config.toml
num_hidden_layers = 10
hidden_size = 448
n_experts = 8
experts_per_token = 1
d_expert = 480
d_shared_expert = 0
hidden_act = "squared_relu"
moe_layers = [3, 4, 5, 6, 7, 8, 9]
router_score = "sigmoid"
normalize_top_k = false
routed_scale = 1.0
balance_loss = 0.00782
balance_bias = false
scale_expert_input = true
init_std_router = 0.0261
lr_router = 0.000291
vocab_size = 16384
norm = "rmsnorm"
norm_eps = 1e-05
tie_word_embeddings = true
optimizer = "muon"
learning_rate = 0.00961
beta1 = 0.93
batch_tokens = [32768, 65536, 98304]
max_seq_len = 1024
train_tokens = 377100000
max_steps = 6536
dataset = "wikipedia_en"
Below are experts of layer 5 (counted from 0) of a mixture-of-experts language model. Rows are named router (the router's row for the expert), up (a neuron's input weights, with its number), down (a neuron's output weights, with its number) and show model dimensions 224-335. Each number is 500 + 40 x the weight over its row's rms, rounded and kept within 0 to 999. Numbers have three digits each.
Before each expert's rows: "comes after" lists some tokens at least twice as common just before its tokens as in all text. This comes from a sample of Wikipedia text that the model never trained on. Tokens count by the router's weight.

# expert 6
comes after: "\n", "- ", ") ", "\" ", "201", "'"
router:513441520525448474510555441557517448508487538531537587469491435516430549443540553450543492448446528567502474477504418575547477457472505448516533545445520538488524439534486439581511498469480493555564504494454578493502468537476500521466489573507528453515410535568503528431599463505510492591529483490570493519482547562442457471450528495459
up43:497458471506450493415448501519448433459475495452484504459487511487517498572580547459422474462514508482482511504483484538532465491496500520529481544541503514510510535504551604526565471462554509474515582550512558524543477460530422484529450483500462527443404531470514487537493524552477518588504523482484493460460476494541456455510459411517
down43:447473518472501546540525512481477436508484462502413448569507425497492537520511414479512469513460533506523497520487430503471454483538441501524507445455479525523488458494521469508539493504509472548459558568405441472469481552457469514604450478493499495476496498446491478485452486527546562478608613546502521454471493562456483495578495493469
up44:482512441502551492503476455439519486483502481515486532503524486517479554499539525484507527433467501580451535483525482566528575483475439538528513510491579474541477545549477463504551474503463495538522423474516448469483490399491522487537479525513487521486526618466448482528548436420535466480530520499442485544522547565473420510522488489547
down44:531505509586527487535530591450506554434475571438485499471530541483485516500487476490479503428587495472450523571526472517590553440506536520504448481526434419525449456538493514531469494547445443469540536502451402523445524553487492532554507505481595403499475514579514523458499503525478521527498487478602527471462522537490482437476505489451
up45:570460501489507450510465457544520513518492445511495567486437546433448476474525534499484474420478461475496483469471484469564500437469538543523477570576534481418521512525512474514481520548495483485510442495492523548462497546480437471459418506517554529515453474461480535463537520502602478540517488431476596524480562535444490499506546534528
down45:539491464502544471481471586550506476514535427494474486453466539451500508538500521517445491500497486556472517552517586531477505416485467492526534482537422454444524523480563529495530513435473572485499482453507516442447497524489472490519461511425461535539496517460541445443470536456489493516485477528520462472503495473445539494482474522550
up46:511548513561473490449456516503490478537445505535519487436535534466498497555492494468511486491477483479548495500484515530565487490499587519524491500536547447481496433532511485460504504564522445456449521491510492568505445464451418492454518462538510562462431439500485464476490491402516455475534455537504533513479533494445518448477477409440
down46:541550484491575458480516476544486517491442468472524487511515495477462453546484521476491504529554539504571508470456495452468531567518484531445488424428471563474508527435442398499534479527459551519550470421515505533521349519520555530482462545567508492483528486518445406467489460503494511462467524438563589503547538488574507495467512464535
up47:512562475506508500529566528502400498504432537484401540514509464529537515471539495501475531540455560497571504517513561513538519468359496489527443482433561467527529505530458504514541570489507492560428528475477565474547535438508542513541531460588461494489552465523501499549571509465585390538580453536434529460480506471517463483521491530583
down47:518485526451463510447471488530526525519522586476533491483445511443454540499474451485528519540503379461580547492474524435519513548589512482526467513542505546485520512537533489465503494471463519535515461515499466534468527437515520510458497514504527525506464574492578537536520536547475517524524594446513434510481443513524466565494569559514
up48:515473527551505436557501460496527505441495533462529519474479536523506578452504479527504541566432471492566453581484520521444454555470449498472504428461528458495573485479551572494548515453444556475520531498484455473488500511522548529526481514507533499464520508490499513557487576448436469504537533513562493521483474555523479545541516513508
down48:425421491554477441421482528463455545521511477451551498456534525481591475547559484451532548574522481520504471499499488510537555513511512548505496507508540563535507497433492439477471517494527505462531535428434518532496474512523484495493481531449497473445575547579476511467530462558487439467583448528520472566481501476433428489543401479523
up49:455530479477531436556524494475433514547547485530514549494486509531402553478579482526458417477469567467483473472449547452514482460516502468497465464507555463477463499468498530558478495525527427465542537486474499511497565525454414549468503481471504495533510484453520543530539480529476520408507558531525408447423463470508425463512474462458
down49:518415545535543598569511557559493495505529524462505518482442525425558510529524489523562601446462487431487511432507549490488462434461519538533545506481526498416452495502516478478466540501525515521492506484545482560481495466445494533525505485490515473561571554540494516476498483450563475451442541495586453503488485505543461496447457469467
up50:510508524487528464528506450546585480552487452565508528499441585516592460461534468556442469552532530457571470500462526500482512547432436520585494515516518434446588530469504545409467433522480474551478543506538488490491459502470514537482473490496548467495506521470506515460490465512510499471493555467470484510475415441542500512486453507513
down50:460475433555546510506485599540496592466537387498403475485440476474462536462513456497478562406470512457474554478504405544460501457463526530564477504550529537493504513527556521446567532490504477489487541443465526484582588439559484485470498453546500554511480498508470486481487482501480512565539498440518508482473548545493528464516436475548
up51:470422438540550483553508544428518467459549473521517497546458550503438490514522433445514517477541512431499484513457484563478516591512517500496517491532461420465386538434519483524504500484457489510465514574502518466518513463475530503519478565582592569475542481501475492552543507443504464533485539494526493504429477514493553431480498427527
down51:548407498562482491567505409429566532515495516457509536578422516515519532579580402493504493515508565505559484505458493562522480506551492470494551495498485500572505494532454559457512489490478555539507470470501457576484505474502568530556554548448491518508565505477515447518481520506515538547424462460448534521450569465454498450537580436448
up52:509465462504494491544487484451501465537424566536520559519458497443424512476503455506519430548494532518529493480512522472554557458398496456527485470513492534556460495526466503462382480534525553497500521500465517530531486531544487443538515529519474464514469471434440485505555518516524483515563501446441554514447449523475533525473551493540
down52:509517470508466529534510444537539469434434513486438483529546439516493470510499484498568446547547485434494429479463497533565559505556484500485486403558467539456478417414491492551460485513571436430458460561510524451507400509483429481497453487500451484503543492493477466483572488427511530515474452538445460431557524488440524503508459504479
up53:481492490593454447507480515524519490444502478581514448403513531530473499476516512481466492473532565433452464537406525594500521488469508459491509435464477530570486455546536502496500548560512516519565567494472466487458508505484461519559510496492518384565474522456449492520483507557444501463557488509508595563534395531470433568518467481480
down53:508518530499552522494525466527529500472554431556549542446483515480492524542545489533523448542474472507519563497536563448573520518430551574478471509523492465526469551556500407456486501473496504492530530504501515456521515505497512508483467495456509545497504492475457453520487489489422534505445500467478535517411542494468447419465497491501
up54:475550513474456532537373596469540561517510520539469538509503462577464533498529450556460527477488502533516519536519539548480455520430516479484513469492543539502406499496534506487517483501565516396495548488509489501502447515474544525488497497496535526484522503557505433478528539457487541521491466517476465482426491510509443564522468511428
down54:447497479465531461503490460446561449464535472449436508537492497566480496524444551480458554525519503455594461550591563478459477460463508443530550517478500543571511504479447521477540484506478459514547464447480480541398522484460458540505443535607547514501483450419413511505591564571500557478468422499515535518493491532560462427519496498503
up55:515544488474530493477477433515535484463501532553427442491539482422489463485442494530467468439521462406472543471495493572516472503469581501487511535439505450486464480501481474495485524483485563519477458458511532554475455496504486523528501488514500533547517515506541502551508502532546503504471440487525478536501455566448462533495511493450
down55:453517497465485529493531516484407510488522479511527524472461455526559484473557437529516532519520538541454474439474538494477484488439455535511524491569486504530405573498473508506557502505483511419475542526538456540455550485507435456541481498571487515534467503377487436502495499491516516510500496459577478524559533486494489488493477511547
up56:497462573536531513486488432536518575450507490562530482516500524549538537515509528494502532477521526524528503515517501466422505459553499507550480509474425491489533507502464505499554472566478471497522500436443529507560510479479502446361590440515506545527525450475492556493484525490522493482496558525501486454515554569482486601559549530549
down56:415614486477531519495404517477590516478535473444470509534492478540479490424520463550574524545526468526532524529476518462463557602450553489526464517553497460493482462521539516541523512511491491478526558562413478445400477509447500482530457531497438478597525489467430514510497491471553530579475465490443478466509470520451490519459527520497

# expert 2
comes after: "| ", ".", "(", ",", "1", ": "
router:550558480410450470553520488537467457489453440492528507476530482518534502478586533464491473519499504506514611447515434480459454474429491509535440521507493451512427427445408565510512453458447539477528498485502533478453464505484425491505554526521533513491480471565552507514572487512506535503462495555455436550511504501523521496528442465529
up43:569522428604525523485460527463574417509543562503525483453543519527515499458505502520485486486514473527492445460561426389441559539588547504561579598505468585497491457521484549486490552459468466487544483523477586455555478516492501518549491539524558527455420513472475499463497486467450513430552471503547553531494471465511514558557468448468
down43:468507534497457531508513499503535479460526503434445491452528446504473575562480430542479410502509506525557451458495462518560529444494398467457507500448525428469471524520554452517447518463546475531517529489438513551522498568427491383485568432482489515470535474542560558485575520479482501467428477477466530474469447464436503575497491527470
up44:576541573575480437475495469519497492514454518478505497450508521527512489451533465475501474553489451496525513448428532441498485499464514498521497504544430419476514470431506461490565479473504536508464519510488544454471515470448435473449506523484480494504439489575536502493429462532505364543484545461530570512444491463501475490534413482566
down44:483508493507507478530493535514508545480484600455471526594515562454533488482456453448457444572477431550612522544487526534449546452454464450469476499518500501467532527513479561526474543448510472493518436521516448442546435486470494511560519507610496544527568400533421491542458490483574475486470538490547519535519453480475432529498502528522
up45:495572485498482500529527467488481528442449414467475568434565407506480564545530503503394538566479471524505559519459575515479492476582494438499466526457479472546472451506453485510487407467576557531538451492477503468510485527539484508484443522499528375506469504502461516413516505479544565506524465538480605511482440466444499574474465508522
down45:428489550534560526470548500500470521508522535503487483495489504505547501485546486548504550472505473556474519554489509593491476461476516527450505373429470516507504503473514490475488450549526439512487509473447484521516546446571416536510533557465474553561484506488457397507492474405566530545460446547539515407526555511551492445511522475541
up46:575548472565547532474559507563438585400474505581509533492554493498514456461489498530473504465476512581547467477505478488498526480492450523488405506513457528492491447486508504471544423493501502506510552519470447540503479470464536558521514531526496555436510502471514542518552448452539478528560456493491455477563532447473511502487519476552
down46:484492529527515576466504539465478501457520498522554449461563502524446449503483538514517494458506419525565478438543484534517524504440471552502512522459466473476489518409399418474523524485456509512563458452485409489429473489473501468531561458487453524527432514436430548446492452544376548551501477543463421551454437501499478565456457422514
up47:492483449494505463467526588489482495562486416500508575525485461421445527464488525471448505482525530540595485505529498455483509495501560408507516403447443492441482581511485468501446486464575480531518515522531462520530455522486500462514518496506516516546464482536528450537480491585476459517539509549441456554508500494499504577482489507493
down47:476434482520473518541605490504475443498497521433501534532543506492511470458614560477553452526533520523429574473534482463499505539593470541451553577515534555469442526424548468546550559503561476547512504431466504446508494577534490524506540462497418547495485532417454550524428419540483465538444524446496566498566506514427458548484466544497
up48:488519459517513448442521556566523479469508424470533483479421554529454478520494468477520489565473490504483472465441489510529507480490468548528482459497462504489452497508506409510463460460477526500563528571539511457540426489556458489531551475507494548566520491492526517546473450454540573524463491503503526536477489522436512441477439531433
down48:508516544522580516502449505472466500520509426525494463545538501528499432553496510491457480517558428493461544439474490466492524560482500501457461514448480605445573504496528508492498566496480497462489411521514502527489503516468509489435490482584482559456501505600493450523460552441480547519513488495533495519429511514509465490476479510569
up49:493522457463481529575498493455454471444422435461441477538528546540579459522501540508512506508540541476567536445456532545521522527514519518490515556539532430490503512542522536384527445462411506512469506527542565534540480483514579501467536599541444586543538567525519489489548609514491495441480575505535449458519550445493490436475451530554
down49:502525526441489521460477500538445569524554542536489446532466414473527497512440522514514537447496537512499475449473472535553423466468447438534557541449494448483483461555527472430425462519533477514538476567510505455471551536472526465507539530547467558522526448458441406534566563446468506485455570546497492511511521500529491495452467511522
up50:510543488467444547508553537511469491474540407466470509472548534497469504522542480549470561488572477473482564569475473503564487475476549501530446573426562486497468464499478515549448407500553524527495513512454439463483545530499520526510519385565515503521528502524510438507466501495510526587546448416573450485524533553517475516459481504519
down50:500559469551440406484524453555406563462531488547535399537430516544512502543518472464559481502470491561514523497538492521468484494483548500576508586526432456607444450551457523542492492506508503490515485492557460552507535503520479536489515396469537500518455518545499502550468541431480549462456501494538532468467505418465496510466590526511
up51:545471522416491525528541491477433474544523478466450504443498441468473470511513594494485551501462561503448516494468579486504516502613517425488469476505473482518481468534523508490483492533423444503503527443522479467487496474492495484549450540546501506510485423577493444512478543459451605532485532506460551490474503490485483520537489480512
down51:473566444480447503545517524507575448480468506422522536494477487453492492511518477503540523523448510574490591498485544559490529474554530432588510538530518494506544450463445559531535452508520458518576484451530463511495498451501496543583480535419449392557512501477519476430535542567479504542473531465457538431479496487501529420511466453567
up52:533469500533522507467498501551560465473547528469460501455476473524517538436478462528425420539444510463590486451494429486436461446456477509494521478628527493540557460517493414467459501501489570555579528556461489520511506537538419467562464533498526600573494548503524491532532453505472462524506502567466510532506511496498466502543510529431
down52:490483467500443469474509523423467474487528457442499493550438526487549513513405451423501550537519503462509509489434470529469501459480438509456580495502508561558511474484475469466461538500528590501489540435433448528510549491545533480499454547509504550535438511529496486525470556482513517457469541453507486523494491531489532560584494440445
up53:470581514567486483528472540433478483534519464462490532485525500486504542412536466436526514435430541504580497569534484495443549482466520521506514495450540446529476486519506549510543527486569438424512524530506511542521404521543562485468527520454532465536477462476434414487483403490519484493441501522508451531588529483479569532489461478521
down53:513514445547500557451450466507486520543558394497516491515478513461501547448454498557494432555601559467521531537547525518456454486378529548498513496507392488502524506489451423599510488455460495551426494473504455475508550485531593488485455516470530522505538492552516533493533481454460508531557478471467470568483506486548518493492501493464
up54:499450504481464455495482557526418426512538432431534505547518541537538500390475490478518445444460570508508514514546512520484532516522532468465538574493510479519440553568525487463462457548485459546432497522476496528474590517479449499543522512473421507434500439530512449463535540529509552434546493519515503444417505569501442462508451478497
down54:507511486438554571487482464501437457476478539483495477485522449469525559497498487501565443485538482530459455489478466513504577468448521489519413462451516596530516546443457455495452495472511459531490512460482473464475511454580550498467477475597470464513439509510454498443472557484568478473531542528475466525559407486529551462542568563535
up55:453492503403562448566554546444475515500525497554480492514483493540479516461481491494529558473458576513473478458532463487527510476549511433534524454508507501577496519532539465467461550540468466463460465513497451529434361442560552520509448493521512449498447498556471482491534482545526457495510450504520564545497441489415506538485506479542
down55:483549524481441538460510529526589460509497485498440509411519508453478537550525530490432562550553528462475522537517489573506499562468571427465525557483541472489529550494568460550458520519500436521507465524517451432511494565568514513457507486444485504451493574498536510430486474490540471385455507470553446522487485457546523509510519426496
up56:542523504492560472510419500443510568500547472470510452436519478414536514554560405498436445520547488553516460518516538532508533533471551474470520444479503470546543588484498564444414452455508467486365422539516453438429528493530541546510534542447540488484562442478461464503479534481486424450545552571526488457518529496490493452502474457533
down56:495436566533478567533515492527478527490501462509500426513490502487478466497462454519547559527528510469482460530527531519565587454577507554574488519555433491474478474545553526537515486531519464510480509468450487542541472503541558518506450520539431476500553577436550448467537467459586532430413506441461514456502469548505486494576513517546

# expert 0
comes after: ".", "|", "==", ")", "\n\n", "==="
router:489506473554467468478419523472522417497524446527493508477569573484542468453544545516472513475472552467580528480508539494519519474524550460521501519453473489454518537575458444532456485411457517546557440506500454507457472527467481515444537523564493498504486522518532444518510480534497437454539493562585538519423569506489491491454539511495
up43:434456518495459534476542410481447424419474489508466495476554503558532472429526473566571528482471418562501498537528467527503466506452519576499457507572535492485511445526456528520537426473522476503476516535489535528456536623431493444519518498557484494502515502540534535455566498555431518463468465527555499490610500463492492519505564548490
down43:470461407498491518517389470516515473468492536500487487542503471471527526529496384406508525517502500496458532458456437447467547520451588487482475487484437518446484459466509462502420468467499471469452480497556434500425468546504562456523482443456505543584524514462587493534476518451495468455470501550490499546532493448521450415532547491527
up44:492497502431555527567522514524468501547494570499452511473469515568578520466436463465441465431488499483492445465443478556471520559483496565517476381452489484476532526444538488563542460592494496455519497557502431498533479443540447486472531523486506494575508462490446504476500456611514507494424443482606509443516482565499545485436519502593
down44:509516476506502461494501549527476591505486550471489465481591497542491578477430516522436567500500522481530506436440470479573500564513458471452478563485562534495491513467499485467498540527476423574463523470474519497531431473508479519426465433530568509456549491488469540479428422519543490513571525484533482529489466441474497571612445514469
up45:456531474551518416501606492568478491488544570426474509518504507503492486533469512501481378472474496530506474432471525467500517502493441448509460497532494500427511576504532527528554516544513524437483506429492516581494488494494535451480542464441470517473442562584492478510489420569569478438530560496501481550530561450475493543461571423532
down45:449496470501535453513480531499417502542557473438511526471531489504579524563535511445489510454548541494533531473530548541529544494481504500508497496489519490478562466473491450489537506530489488499516499487451621494454486466450523481521516428493541556504510528540434505500473485396602494486515479432459530510444519462501603497438477509503
up46:506438500500468518523470542497555511516521515535493558504478486486512454563489511417614479477491515531569526482498554495506537501520492530479475476423542511500499498434484517481474495468465490475478551573467486567432462491471467533510478513495583498429524575481477454585536509485459516438556520567502550499435573533449541482457472506390
down46:534473477489438429428460492469556499550535542505541514492492480523549578566440484480458581513524478486544480508528437521541552484485427501494512534568497442507500432569549455534517476462517524507549455548477502443527509428520525473467551503470497462488448448540571466548438528515526515493506489550467509523533532488502476558442442523455
up47:483461522486516469557473500480463482504528557471422476475585513494496502510536517511483472512521537474523503472521497567503502466495502466596503524555553457468522482481540532548494549469505488487475467620491462570461503486457591464438453490551481449571526511453506449466511444604531565509568496430559539456498464561526482492467462518533
down47:522495480501567432484569469556506493531488449528460475470506532449512526518487406507525612637468475505441528515506453419468559464497464578477480517544448434499508504482552512543421494508498498495585499577443512497492437488522562455514455524530484520429502505481495500523523443550500553479478462524461485466492548477523487532476508480515
up48:500474414495500493487479507505518425572459495492555475544574565444509441477514490465499485470546507494465475563467508573525542483550444450482460498588510608460537482538578473451527566461480502526522530513503447471471520417519507431450454526532519493587401499525491470471509525562414477523429468551442505466519507494498454493510530494513
down48:524511483489458517481496514547481494519434555528508479485509485451470521521492479462587440508456505571480544508493514489439453553537500537458466510553454484507564585451450510519471506458531477415501537531521544502478461527452506528483521447467477470569529540476527449419519433517564512523531478541432435447493548536527491523466490543520
up49:497552523466540520591484455577511447554461484537549457489509527535507494511552575516522518483458527487570471509461517534496529548571495530495535515495531581492506562537499448524393485481514498575474392462461490487496471480488414490504520455549492543563502503493524566446535542530560501436550471523520489517486554452516469457524444523469
down49:483435461465509531509583481455498514483454465532524546498509518520460484507526492418490591480529539563505541506525550515561542539453542531552497479509500472471469638547479502509544493584484532440472505530531439533512451571489443487501570529481541508486491498527499494457544512453476453475505479568494563469597451603482470569560547554521
up50:566549493558551508483540532544569497495468559456529495471554485482506461482516474499490523567492467512494554540496519443493469465390564519502452553506553504473552545478494504475507566541495521491536544458476480530494456540432455479491452522535510500536530484455424569493506502472486492539555423481426528564514523537521476509574468521527
down50:477451472543538537459499475474518480493503468510499510446480553500472434543478515458485553492565488492468488480480432529537501528456488429541568508509564532441474510496466466495566546561514527478522457435404492527392433461518488480473522575457531577527499543427540505556526521480540535527462510569461437472406472554581525487467454511554
up51:525515564450460470462501494542585485442500465537550530440536554520555475551440461479508513509516521548481590540508458462464528469523494578514556443504475470463570446553530495487557518544432520518480458479511538489520519522476530508454555503549527505454481412439486480496598467523457496420526457466513476551439488491484550468530493563514
down51:499507538443482497542475536462494482460513476461528486463565571564507511510516531562490547460538521506455471542511491484420525479521484523506451476476518537521530496491457477452523521563451547583501441485520521569549499560430483500540478506443479495522530440539489449493526503482513509477492537541501449566432569492488510463506518540465
up52:465494449524484455520536493460520479485467487511479550483455434459558460439555542482486568440427526499506488478548541527470495500496504480463505483555490436534548517489465566511544497494501536500497460496546498483548483539472505464477491499525463471484495574551472489532533570534519551483540470439455567574410495481459511500501529608565
down52:518524517473451464453468507491573453519478500565495523535518488518599462545567547476456521503370585456506520457481573525509491519478555489502524457527513483488502514489488503475485553433487473515425487483527553535471521484529541491480535502535468535552542502543521600501454488577493525483537525533528538498431519553516510549535498462532
up53:435488491525492457458514481563494480497547540496485467490470562565566445469522522436511499496496501464509464446505534541417562454515437500467513582529464488569499567505525416555579513478439458481554475484505459373497511541520522493491501524505503486480489536610436501475523464534534470540517502435547441521464460536453558516507539514484
down53:466580474552474556530498447493494514493492484526469480530446437527592506578536517501463558501536555479361486506476483481484440475521456462486516512533552529521470556459494552481548407463454429531542614557495473522501502460461493409503499501536536464501453440531442556505471514546542426552550486433478411565452528436471525479449518579459
up54:505499458510455519520509475529539526434552487513489500502507519480476496480527472515553448533448568518466419444514489483516475557483546530492499598511567482467447494504484503540489500482536533522539452470559490454511490508476479514444558420473508520477547507554487505432456584527543485527530502502459455516495434538447539459558459423420
down54:492524472522451484402572465571491403449505475496485528513481526540462501496501454446541474453516474442460482491462538509491500571478473522439565496477506501467542535513504457530482512471521492553526459474432516523568565502461457474486490464513539559548505491559437561559470484452503515481456443480467559517502497575492489446495543505461
up55:475487473522501445475550408525575480493427482561494475528477552404540473547462478475479511497452546503492483477453499495411474541493487490482498474461533461496550501511507449542470461454492448509487544482489396517526510448519586503468546492533460543551580505545539452497511464465518427476500516523503476515524498494545497492592538563574
down55:470581536500479494476483564528483508433478494532534519541473410479496485517449553504563548546489452492492468498452483532519442451499555550513544475433496387453441511491485540459456534483561543485517480574449432528513470545507506484497582497484499483537496485511499443484527413450609506564448506487523451488463464546452492458482503494468
up56:552484519547469470537408482480494447495552547545463535508473527461494513484465533549491462455439536505540516464566519429506474453495507524507574526539520520506470522531538456486463503522454476469433534541497482511469491509462567485569461521556445444492571492485521464495458470418486443530493499552575524576528553469563424478507473464516
down56:413436525534495505532511541516509469492484469423500520482522483551582534506522459517482537478570472500480527529478450470540438475453462511520439485461504449489491486541553495487474463522551473512540520529524513535530497478511454505464532471440503478495559474603411517580517551461539517500489480527443543565514554510480501538442505521571

# expert 7
comes after: "| ", " ", "0 ", "–", "1 ", "; "
router:552469475491551418499516460581534523497494418500501486487564460484488521508419469462508432472528515510504470542493456446505490543505461484478485538505499549483462486483464536559518513389487594483524434546477477500556414444596477445477476534589472531542538467471485505544542559448536520451531600503432510518502526468518449471457471396486
up43:505506511516508483508479531547527496464576479518472472443499494462494493528463498552484460413496546424529473460502519493505436468464499541400592497566516526562553464494518491546501511461425475447476519471521499495463516460506496462515518463533485471508499618483540465536577516479534520464529463499472420468479586456445531566467546501536
down43:570562483551529492546454527462478543518536463526500484472485525512489489555467448479492472486476528507452567442442503461417435474550541494486453476500477539494541503556448479546458517495463487453511531497539460514492489462472515552551498481489473502495447492513451476548483444489465520467469543508505521538440470537461539492525510537501
up44:496509483514525531504529530521489445526492506478472518434464497444441526436519471496503527439534503515494508478484464544559496506520564468571520518530544475545535467509496483484488428545446477485518492526511476458579559485504520492487464494439474500539542465504447491483511485416443452467524535529478569503524516465489547544507447475505
down44:556462508525502519543509470534531467547435492493468498511466526504529523568534470585453581532610612480499502483468543501517524531504442478517507505516461473484548485487485435509521467520518518607515510470505489485499479487483470423419524473401503507486488504414472477485594582504484499463443508464478467518469568518531493469459526495505
up45:505519514422504519507531504535434561495469543543499502520475505516507488508551424446537401505481462564488532498548396462486418474557461496451455514453468492427457475446500517460538475498482428497544460485462508464468405612472533502509477487596537504519519482486535567503414454494490547494498496528559526465551462519567508528479497473572
down45:512480455494452527528528493444594475512525506429525482548512579530423503503515489503495515513504435457577541438528455529514527472501480480508528493530456534536511548536492443453404483472573520450481448424512484534560498506535484550497566459563491504419529467485525471537439488568592490438478499589515421468532457537526464524466513563480
up46:601587497495498440448469477439509515474480552385509561469506444412519518486572504568527436479497512440554523457514419492510422528515441491491511372474494445491455481501515560488601533496450440546456570541475438519477538439501520478555474451551513429432485508410530433481564499484494535560476455476499490582543453472481532565534489429490
down46:491482469530502456513548496523496563549494513456535491513496503486504472525453443512425553527576485463514475592464539452434542558461596470452570461536390473444548496483524601481529490455538518473501465468510550489508475487477489514455502482450526496399519453528442528487525494510529543482490470500437558504536489603480524527444599509507
up47:482461508453509487491525459490431541529496476480535411523533477511521528457517578587494520537572541486479589484492494505436603506456512543482495525499486524528543444555551478487515466492528509538570513544535441480451508569452453483479520503464515544492515589484529590492517529450500443511513513412494489437491469490605542471573472443431
down47:493537491491479500501549508476528566456515481446435520475488555470501457514555546471437472489472497476491444551478449488516517522538516485468474526458449452501462538559457481512523522489516521466451517576470531409525499568538473485478465544457525529459514502488488513552474505410525583505435536486480502503479521462511450440499449446504
up48:421450502483522557477499501482486482420480512522434447532500492490529479475537525539473518513474540581512454503473470481460526424525517513452508531427419476528513528571464483432512548487494511562522423506514453471469532549488407510499546597553519450483377530518520564460491471543496495485472518465487465472511538506522548510461444474464
down48:461436551563564465431481575445450446493448492566482487510570511560547506530503415522532482521531487490439547493476520527467525465494513490487495532492456522518524446481454487547489489427564466535493507511545507518564482514505502535404497519570515501493494483527500457437539495516533434451550530507492467503459486498433561523572457453507
up49:454583454461463446505567462451533552464567493526499557493512474559505508483552509554530557459483471539538550455527529474516469478479467433483519542444527463479505476526527527511435508469582539522527532571485489480588480493574428479530471512500503544440496448499493417470480513492501497502477517513513519424485414475489589541526504558552
down49:486423446534435506456462403472496436495531560519437529498484453447493416444455448492516472523536461426460468557516492479539474553476466499529463456593555487560478514451493462448544514420530464475553557483483501444465494555517596473540576544504549444530502525484466485451443497501457484463536527538503584572536446478501446492528585464444
up50:491580489495504497522596471430518491472498477579502536571479519476476520455535411492444559538520515484550490438460528465504480522480510501553513452469485444472533526473544482525506436480448497480499500522557492474416442468428503503482527492513426472523513490509476508521511440535469480493526508506467480577503477542458505477515536567498
down50:450547523529433534417499396470430533495436486456438524472507488521463551431485483500520481512483521465457505566498447480610533533472451526535413514491529534480455515561523452551539532530490445522507497525539480517474472464456518546477522457513505529441535525508441510451586485428534581411472517473564498482494483533495517521490532559486
up51:458569454563557398481512520530490498523474509524533468489520503549541490544492504471455494422490556564517485509511502528421492490462468467510506458502498430491510463563511511506541496510553456468443449534502540546526543481448541532564490503529495430532524511500536517555474543421435567482531573488444456526442511480510458491487516531440
down51:479521468530499595488444501461557496489544439480471528513576527527521493540517558577568578450479495513527436509506457437548510498449492510494483581477502482532503503491479504495544452530544521476573488506495522491475465562527481505509515484492487524504531598516552520404453495505489492493416445601466566428488474413556574557548472490497
up52:512530506447471492544516547536524454502434534477566506454543461504485541416511569383466497542509510547467487472502535451470497492483517574558553502440461545484485489530465521513470465530477486589463540479446478562553525513481511438462481520522518589522455565489528525445463429509480509508474595559453527514526491500519505579465476491480
down52:532546536438439511523498499518529476500519562447452518509523510513534476465456454438614504480496471553490480540510490524541495504486449503531463440410515600562509465508445578550533504552560473495529460508495522465500550499473475442502511528480436438551508489542505521460492490529479422459553530589590514551437499482457465492484527553521
up53:497531559597494429498487472433428476516533469496461553507470502466426512418480534405482532467499483567536516482465487548529472547602569512461572512455516504532444482510555496499485487518487503547479521525545469438526521482475462475511502473469518464505497463483424523448527492530479477540473478514559560442510515531500534485469444566438
down53:537526515497477510509437532413537468468496506515525408526513455456476476448505557549491491452503477464430482489421480499575588515523472529485488450517508543492490438492571536496477427514559480420470535436536550524457492450551525395560501487500460463420486465467524419509471406588404532513482503499511504535544463524491430458479524525468
up54:527488587502518461484495413542481561520466556415445530496564509514511448570476483533507469506445552497538464591536542428453520497502482534439475493490444459562522534456491497462484529472477421555567501512598593485534452478572518465477551501597515502460438511515561570519456485544548503440540547417565522510530480590506526458546449460493
down54:481520543464476513493524466532548586460481482503511596570538569482502523490497554552512504503474454460462509492471542452488597470564469631540558474538532527545490514492490494468477518516515496502446474434531498451487546507583534450551524471480521582474466499545511450562497479475551479475458515529529479536514511477491510473510503488498
up55:573483526529558485448466450522480475563448506485509522463499459458394546435522536488470490512495425584528459466459510463503409478485542538523477469443452480437503526527554502507471416464496516534466505526601472480485498461558576459481496448525503476501545522500511546520530561543389486526531553498459505452525529499516441458487475511557
down55:440499549490555543451602607510466436454459464528541457492513415555588503484523485481495512468498499464465516478483464509486507551509505481475490525533534511575567485490493505466493545507394536467550512552447504502461411513535513526480535510411540428522573488500513478466518489480536511520434503455522480530483511501430456479490443560387
up56:538550534541491517556496455525503525504567451454522455462488455508481542479468498436520459448457493559491448479470548544512507481559570463458440580519471468534540517394515516487523451536474487555485488456537554483488507439514479461490507496558477521560460473493433503499491434518473449430536463452493554522547440472504574502456507562421
down56:455533448438525486480535494468464450519478512537457509521454481473525541483534498515490567538505423430464516499437545482534531456545540546509514485509457522503513488543531485451488543562405460502514482442507474495518541445602532500440508489446525517565467498522573462545506533494443520412591466473441505454511544515549501453516472554513